From a checkpoint of a small mixture-of-experts model trained on Wikipedia: 53.7M parameters, 209M tokens.
Below are experts of layer 11 (counted from 0) of a mixture-of-experts language model. Rows are named router (the router's row for the expert), down (a neuron's output weights, with its number) and show model dimensions 0-255. Each number is 128 + 24 x the weight over its row's rms, rounded and kept within 0 to 255. Numbers have three digits each.
After each expert's rows: a language model's description of what the expert responds to. This comes from a sample of Wikipedia text that the model never trained on.

# expert 29
router:105109091097124139130123109136133117141104142137110103137102155150164115110112162114138141149139173117131101120128136152129132119129131119127127141155146128122141083109127098140151174110129090152137149142147200167121118148105122152107153092163159145127097133124126124151110086146120127121094113102157131103134134120097094114133140086123150137133125102174128116140150141101152065152138139124111190148109120092113141142105160136112167084131137117169127130144136099118103142099109058166127084107157148089143146134101132113146069117124129129122064118113133114147150075127139156086134101142100095124134123110113120124125107144141175128125130116106171097141173157183181108161150097147132112158140141173147131145095106158160145102093162142117123149105141150087140108081139137
down1:147126163081106123134120095137119122164107124125152085127108145132134105072153121115108128158116162140146116160123133115134144102123112124142126128194160136157105127101136112164131133149121100112130164174105157160086134113186073103110109156151136148130120145107138142115143097119187126116120178099142122063106118134141172157091165096145139121119164134125124153110108110129100119120072126179117090121144152071140135120130099153105150116150120091116120116137144142155110128146089076176165129089112129143149121098166149126136092132146111120196099138125134110095129090148104130129156104148146150099130088142117118122122126149110105121133102122152115171109136113114153092171158109151108147108128146133136125147126119152141132125133167154150158160141138157114093133108176130
Description: Table cell separators, line breaks, section headings and sentence-ending punctuation, such as pipes in results tables and ==History==.

# expert 48
router:141142165094108173139152092129099134119100140114109157101110130151143109093103111148094117150060142126109164143094152105105079151120125151132142092096147141114128100116141157128117136123176104106151117127122126121130048145175109116110112126149114116100121121108145119135124106125131130109117105151134119122119174156134129128110105127123068079177125119138130149138104097149135114148122103110190120141147120175114115178120150106087151123068129067113134094140111129139131118136163131112097126131114113117133121122142146142146125128150089134146163112103123140111179134075152117142133098131163130146098156165081147121133137160109135153086144105119137096131102156154118152141144144171124161077084163164112135152128113080130127087118144146111101116144111128149150099158141106
down0:108137160133159145150129147133151125073127124127099121100136141124158095144129158111112145166154139152135169107084128079106136164107115125149117113097143167098103092158121123137107132120124148110138103138140145057159122137136095126136139162139129089134110102100096131092107134126121148152111118100162145126149126156142139114142092134115123116094139123129126107089114111137114109150081106125116128143150087103125118083147117129207118100133119112141103162109168144147127182175125154125152160123183143146096112157140141101094135105132122114145113075080097151206134122141118109147070123160125145170088131130106134152108158199132136130088118137135157135173129144137124166125115111151121108143149085120101098158126147139122119130115128090124157129126141130169145140105111135
Description: Articles and quantifying adjectives starting noun phrases in descriptive sentences, e.g. a marine gastropod, the only, every, largest, small team.

# expert 2
router:166135169113118176135107125157151117103108122153125087137161113154162100089150152132136128169121188112134124174153145131125129134094091156109164155118151082126132094103121104141139111131101107101168141111122124152127105154123114130086111101160113134142137172113108112094127121107089088126135126116132139139145104150103066102147139116138146137162142109140162158155133141134124135124153120131124152124115125092130149149106173172129157110171172105142153113128136100139117115109114130194113131130184124087150132121083129119114165129137106138125121109106142151135165090055101138110138080139132133148116092135132128146144109109091153136120121146105121118152122104144142118155206096121116101154140153176121116149083110107111123114127130075119126144109093166095143122108092133
down1:143163163101093120157108144119128099094085153115109125091118160113089123150142145140127130158141149131121137112141130166116126126155119125144181099121131097123125120140129130156147118121116154123120134080183120129120115136121118146104123158170165136113135127089091109100144117150116125140149115143133101148129091149107136132140128133129128107157178067123139142131115113092100147126091157170112159113078126105123134117102140089112125142138083149153127161156149141099123095120142163134119107125103137076130149124135122115165121160129123087082098108117127168145165143093139176109098157154141122131157100130143071113166175127120148100107133141118132119173137131134126112216103142144105144138205120153147111152146165130143171128125093152127113121083140111102130096111131182
Description: Closing equals signs of section headings and their last word, such as ==Career== and See also==, plus table separator rows and some cell pipes.

# expert 58
router:116118135121106139108122103106083163134144153161090134113142131160124147117116146074134180124117160121142160158165131115140163143123146120164107122146104167100096081159137097105120143092090134103164109138137142122123157082134104149057120108122109123114116172165132102064142121119145103114132136101127124135117147150118114137158161126113159127121104131118091118115155102124135134116092171152130120134087120127125156131124161130169117086131124140141117115132124107139090190130091104122137118117156118122061138132132149165091115123127123203135154134114143167151059103174126111141123130116108123130162109122145129088162110095130156110130144094093163146100123082147137113132143107111130100134166104139179147127140118133121157083138098102108134170107110151141154135120137129
down0:157126135144148109127150117107135137131094140152131100130168133147088104132121151095126151120137128170134121168099115141142144122142120130100117129159155160173145134158125144141159110092116138151103150120120123101122128135121110092102129131142169120069143102167128167130078143092129084172141131123122135122089134098133140086145119110139142144085182110139167146106096097136135130098102134114148120193107144131130180147173118164158141142131134044107151113119134145091118145126141118125154110102130122128155126141112101106105114127147150119153136135166130109125107110108119152137128129093103160178135109083166118159166148114149122146123094134137111103124130120079132094113167082150168104151102159086103142113113112135083132164147151141116141134144156152108052175127134138
Description: Common English and Slavic first names and title words before a surname: John, George, Michael, Ivan, Edward, plus President and Lieutenant.

# expert 19
router:146144056097156108155123060120104135140129110111072088143131141152130141119150129183087107148165139092147132115128093123169119129116128123151109117109129109116125133117114076136136143131132144142134161124122128157150108129122120145123102093146146164152148151084137110153147128170132151086122134134111138127115154134161141101096108122129195156055114116155130109165143067132148132164145150144129167121126164104167089145092119099164114121114125139148100148113134112149117099123134106109133161119128136098133146124102141168157094142108082106113111099134164136146125095094142147106108106121080121145155145118100152141122117170145127166111120127113124168120113128123147078151125134140169110113075125095119101144107127080141137150110119108091106091114144136160134085099121099
down1:163100113182088103143139124128169141128098142100155159100100168114123111123086129119105119145123132159143130123110114101096119108108129111171181099159126096120162136115152102151135139124095121076165092122142159131156121096147167123102134158100208152096112124139083147147122133072140132129134148150124116142147089168129107139122135131095113083156126137126132114111129094108137144150127149119124148116114125092138161116110150085111113134132126114116151112128101136158118107144153088125114120098119138123126108142138097146127138090131125139153114151115101119122180076173101150130131103153096148140159128097098134107135135120180181153088081074140135109150113139118133127170146097157146116119138177133139085130163115159166141130164150152117132145188121120144117145103127096
Description: Prepositions and linking words after a verb or noun in biographies of film and music people, such as by, with, alongside, of.

# expert 9
router:110140124116109126123161127142084143156128137117093188123107132155148143118129099130121103156101147121117128109133115127075105122129163146139122118135097108132126126138108128099108158143142145130196156100145124184114100138193106079132155171118158161144120116095123104142119102102100149118152141126159122138138140095169102145155089106122100120163158091109104098133095158121098090142122099155149136118150141150112089165137172114094162128066153126146109123125097131124116100099139087135098150151121110089092119162124144129140128102139108143102140105110104162119113163107148142094124120107162111120128134126090162105150127152135078128145096102105166105124132125169147176106114142154151144135121153164086143128155154129107129127168110164093134108118137097125189082144142115
down0:100132062113099142116139163123145071106115130163107097110112089157136092123124117088125175094157109144141149123144106075117116126092146154156107197134129154123123116146121132140123112132113084167174135135118105154116128141109154119133154122086091142152147090144126142140145112151113148116171126100128134090127137188151104179167116097104141164118168104099111111156099106131121114089100152108077120152144102124135151116128133145079092120124130076115129134130141102132132123101085146162149127079175146106168128146110121124149109151151115137135168116115109120131091117146085137116112151126122109135123081108145137121145177141074101096141128147105119142117144101129146126136129122131130090134136150168154101107160128128106089117101102139114129121087126119141160160101164134
Description: Mostly "the", plus possessives his, their, its, chosen after prepositions like in, of, under, at, as in under the age.

# expert 8
router:102166143106116131154161150180111117147162135141113145121133202104108098112125111151165087143145157107116111117132125156209141110108120127131106171124108125145108105109100106092155125143144120085130120074152117122133134134112093151129140118141121135167089131116129130164104146131074114129145096126120091146151109111107089118143095145139169120135118113157117144133133161090108084096127155129128183138105146157120143128081151100134167129123155118176136112130135114134118146122092132134100134146140146107092163168110149149131105115118131156147107150112145122160166116113112101103108124172124110108136121117137129139123129123106172156167144142105174112168151125150124200153148101104110164145097127131098111129130079130130130129091138129075098103167159176118108103112117126
down0:126138114117162111148116110125086143111099167122139147163102143100131090137114121118140096146165146106115157163156134099125167144117124124163107126091185121129128143116139124183171140134105084127132164135141146172103106175120117127081161161148123123094149174108148119119124129120108123127155074113151153124114134133109104178122142142156097163137137145138121135131148141121131145119124109104160110182145128094178127145115136117112109095169134134156133123126139100124129144148123080153140124115125067141118146096143128073125099119123129115077122107099151145112136146114117183122157143118100062089169142125132115123094156146107129142074092143159126145102121132126144117137140100112118111160122159083151140144089145155102133174184188090145136134125123127119125138145170133
Description: Pipe characters between cells of wiki tables, especially in header rows like Club | Season or Year | Category, plus label colons like Cup:.

# expert 38
router:131121116092123149109125094130121124137104149168105137089119163124121108122085158126107126192133135117164111148188159130151174150077132117096133111174144100100147130135162091162168150094089100153112115114122120162095134121139121110106139092170122087107132117112125134138113132116093127131130126097122152127089113140087112108128154148113142122143136148124127129144147130163159109145166086139133149116123099127136136148132189125155169108110167125170160161136098074137086189101067112151132082143129156081100137151138150117128101146136151176142117149106125157151140105112146170092118119109111122096135097129121106142124138119125146148144167141093125141097157083176157133157135107149090093129138137133141138134095096131139148094122139090128145146129155125122127106151139116
down1:113115139124115164131121134166096119129136091089140138127125130097146134138135139108143138131142125174113126080146094137122118132137136116150109137124133084113110093092137163181113108181140116149078147125109136094151129109155151111136109119092130151131132145134125114113165126109107109144114104153145125147159098145140174100111130154131090134156162126150119168110159122131098125145131094141149101135133157126086127091106120104107141178092091081127108084077156100099160087127158162132122094135115087132175138154182103089147136153091130144124114085157132114130183137143101128122142162124163157129135134114130139140130148126131124162134130155087122084104105161126105095140149152074129142109155136144124104077107164147132114144170142151094131131083175114097089161097152134
Description: Full stops ending a sentence, often fused to the last word piece: ed., es., ation., ing., World War I., then a line break or capital.

# expert 47
router:118127138125155161144106110145143118133122122192109138084126123128127111150117167160089141173134143143176111140134134127116179132086092135093144102133140098086146092137138051143191152111079085140111131136153099164104112128100117127104117082168124087117142122152134101117144169128111144143128137102123132126118119112118094134142167128128130129132126148133161165144139124175156127156178103123110146144119100120155137148124188130143152131113161137127149128137120093162130167115069100137139108120138146098108111156145129129105127146107179135148095133076113174177137079077132138094135121126086133110133129096101132163147128103112148158124177132107106137142151088149132137168126096144112134124129141140123100140148080130111137099128153110123143143160110163126137098145143129
down1:103098165146142126116150127122158129069118156143120107130124106143163128183098123101125147103153140129107066141112158163125133087143151149110117116118122150130124127085142159107131144152095111110110130100152112124145120183156102147115095194109133160195119168072178118155115141149178091139155149117103131132118132091161102145135174112119148111079141144084134127152151125103135114140122144112066173124149150108118126135100148144135160138165147136173107155137131150167126123103145105152175118105150161104131117122127158153131167186163147131125157105084124082157110090119163098129139135159129128122141140127119122148106147076130108133141143127140127137152113128138166131135144084117157113150114119119107099144118127148131132097116102089126130131097142155114121152113120148
Description: Periods ending sentences, web domains and decimals, plus list numbers, such as gov.in, 3:50.19, 2. in track lists.

# expert 36
router:134078128134145147140144117118133115119108121143099136127143145153142119113119099149116148167113171143136133147109161125156106135094115142140128112107154105113124114115154129121123118165143143142098117131134089139160190146149137115139102133138149157119100110121160108145115112145136151107122143170082113147149146130108133127075144146119153128115078142177125127163107157121131151154144110133090141109140145137131111134086093118132153118109100130116125066117122134124083100056137087109123145156148140089131119163161120146119144127132161069097125138108095120139172104126099166113113090125121146089138157123112126153127157121106137130120140096118062146161135136165094147186117168205145144121079116095099133130118062128090128152085111089107126091106100138127147109116147102
down1:117098137135149171107147149129120089120137113119131121107126093139115137110168093073078135155117094084144131108121141136142144099109095110152134114124125131119122121150164134092089158162152123109155141146143109139134113147166141101158148101113153140118122090099110108135097114123094114098121100125109093108138123118156146129101086148182111138147123129154143165127112152088152147149101146112140128068192142127106135110115158100100110114109172116154106095146091129105088145149138093120173147101110170114100157123132142123163130115148109164138148110100100149140094130138150109121123109126159128115171145141113099072163123169084090143142105112122140099176108133134140149169094140123125126100141126120099127132130101152121097084137163169089119108120125113165102195138106151
Description: Coordinating conjunctions and, or, but, also joining list items or clauses, especially in section headings like Government and politics and See also.

# expert 1
router:129122156116153126108112119083129121122148140163129105099145122191113120105139162094142131120141126131121154152158113145121199106127132122144153123131095142136153115131130118100170135123103105110151144129159186140145152115094116129100140102128126087073124185165148144107112153121119102137113112114134118101150065169131097133188178095089157129126157154173121142102140131162129083116141185116165116161094109143130149137122137135125154101155155087122136084144190107102116161140118139135092104132161151117106113131108136141080130143098124148191136118096149137137116092130114115115123124117114144120140095114133137142134103126133126141117146113114135156135158092094149088141139107143160124150160137085141147143083076121172146119117155137147162149104122143126169148104138133
down0:131144157135143112160131123120088108136123157115134097094126120096147145100094103127170122128183126143130146123126120134100098158168099098146118155107171124155109092122147158133119128116139119121115102121066131131133104170100128071155121129121101135151124131190116126114169131107119130143123131098129142132088161107113134128177153129099133085134092153128083140127127084125152118113132121163119117132098102138104133150112100138152110121133101137144097114110174095125105137100094090154126143093152096110125113114147121127073154097126108139086127140156140088106144110118119136115106155130152127109167101134168127191110129068106112132132086168145127117158191155136162131106172149111118114128106099141157181105122113151172154119106093175100141097119123128152133137113113090
Description: Final word pieces of personal surnames and club names in sports lineups and lists, such as -sson, -ović, -all, -ić, -eta.

# expert 28
router:112080112139124117147086135096150065113080154096167134140114138112139122116088133102147106165119088147150137106139128088125103172143111134141167171154124109141144111141170141158116094168144107140084158179119138158186137153131125104154169103154156143137085101128132144123123120125123130099132129155121126142123107166139133127138159157089128135108129130151115080122141101135128098107193138162118137105126162097126157170110083138137146104102113130127112088132115122143113088116089117138159106120135145105079140154128051096092134135124128102178141136136122122130141140117105165119099091123128174095087115116150106142128129165157113139100127130139124145122150175127160161161132117142156132077130145168134136144108103127121171179159132126115134113128109140134145128125137119
down0:122125118086129133132148113117153129115177131116128108145174171099104129104144133105126148124181120165113111158119113140175114132114139157094183101167128171139117108144167161112104162151136136155187107103093163171161146145112141111124122087142120164094118168118132120110078146106147147137117131115091131107117141127170084087159114123160172131110125105087082091147146126148135153122135133128156167097141145132157110090095134086126133117094167135114104117105136101143118123091132073133175138113135116079163106097124128117133158137154151117155123125127154150142119153153145118149138152101139091137148148142142159174114147135119139126142128129127096171106176113132140139139096138152143160065150104135133121112083131116093119110122145139135118096092119100120113176136141116
Description: Pronouns, conjunctions and short verbs opening clauses, mostly in quotes and argument: but, it, he, they, so, we, I, are.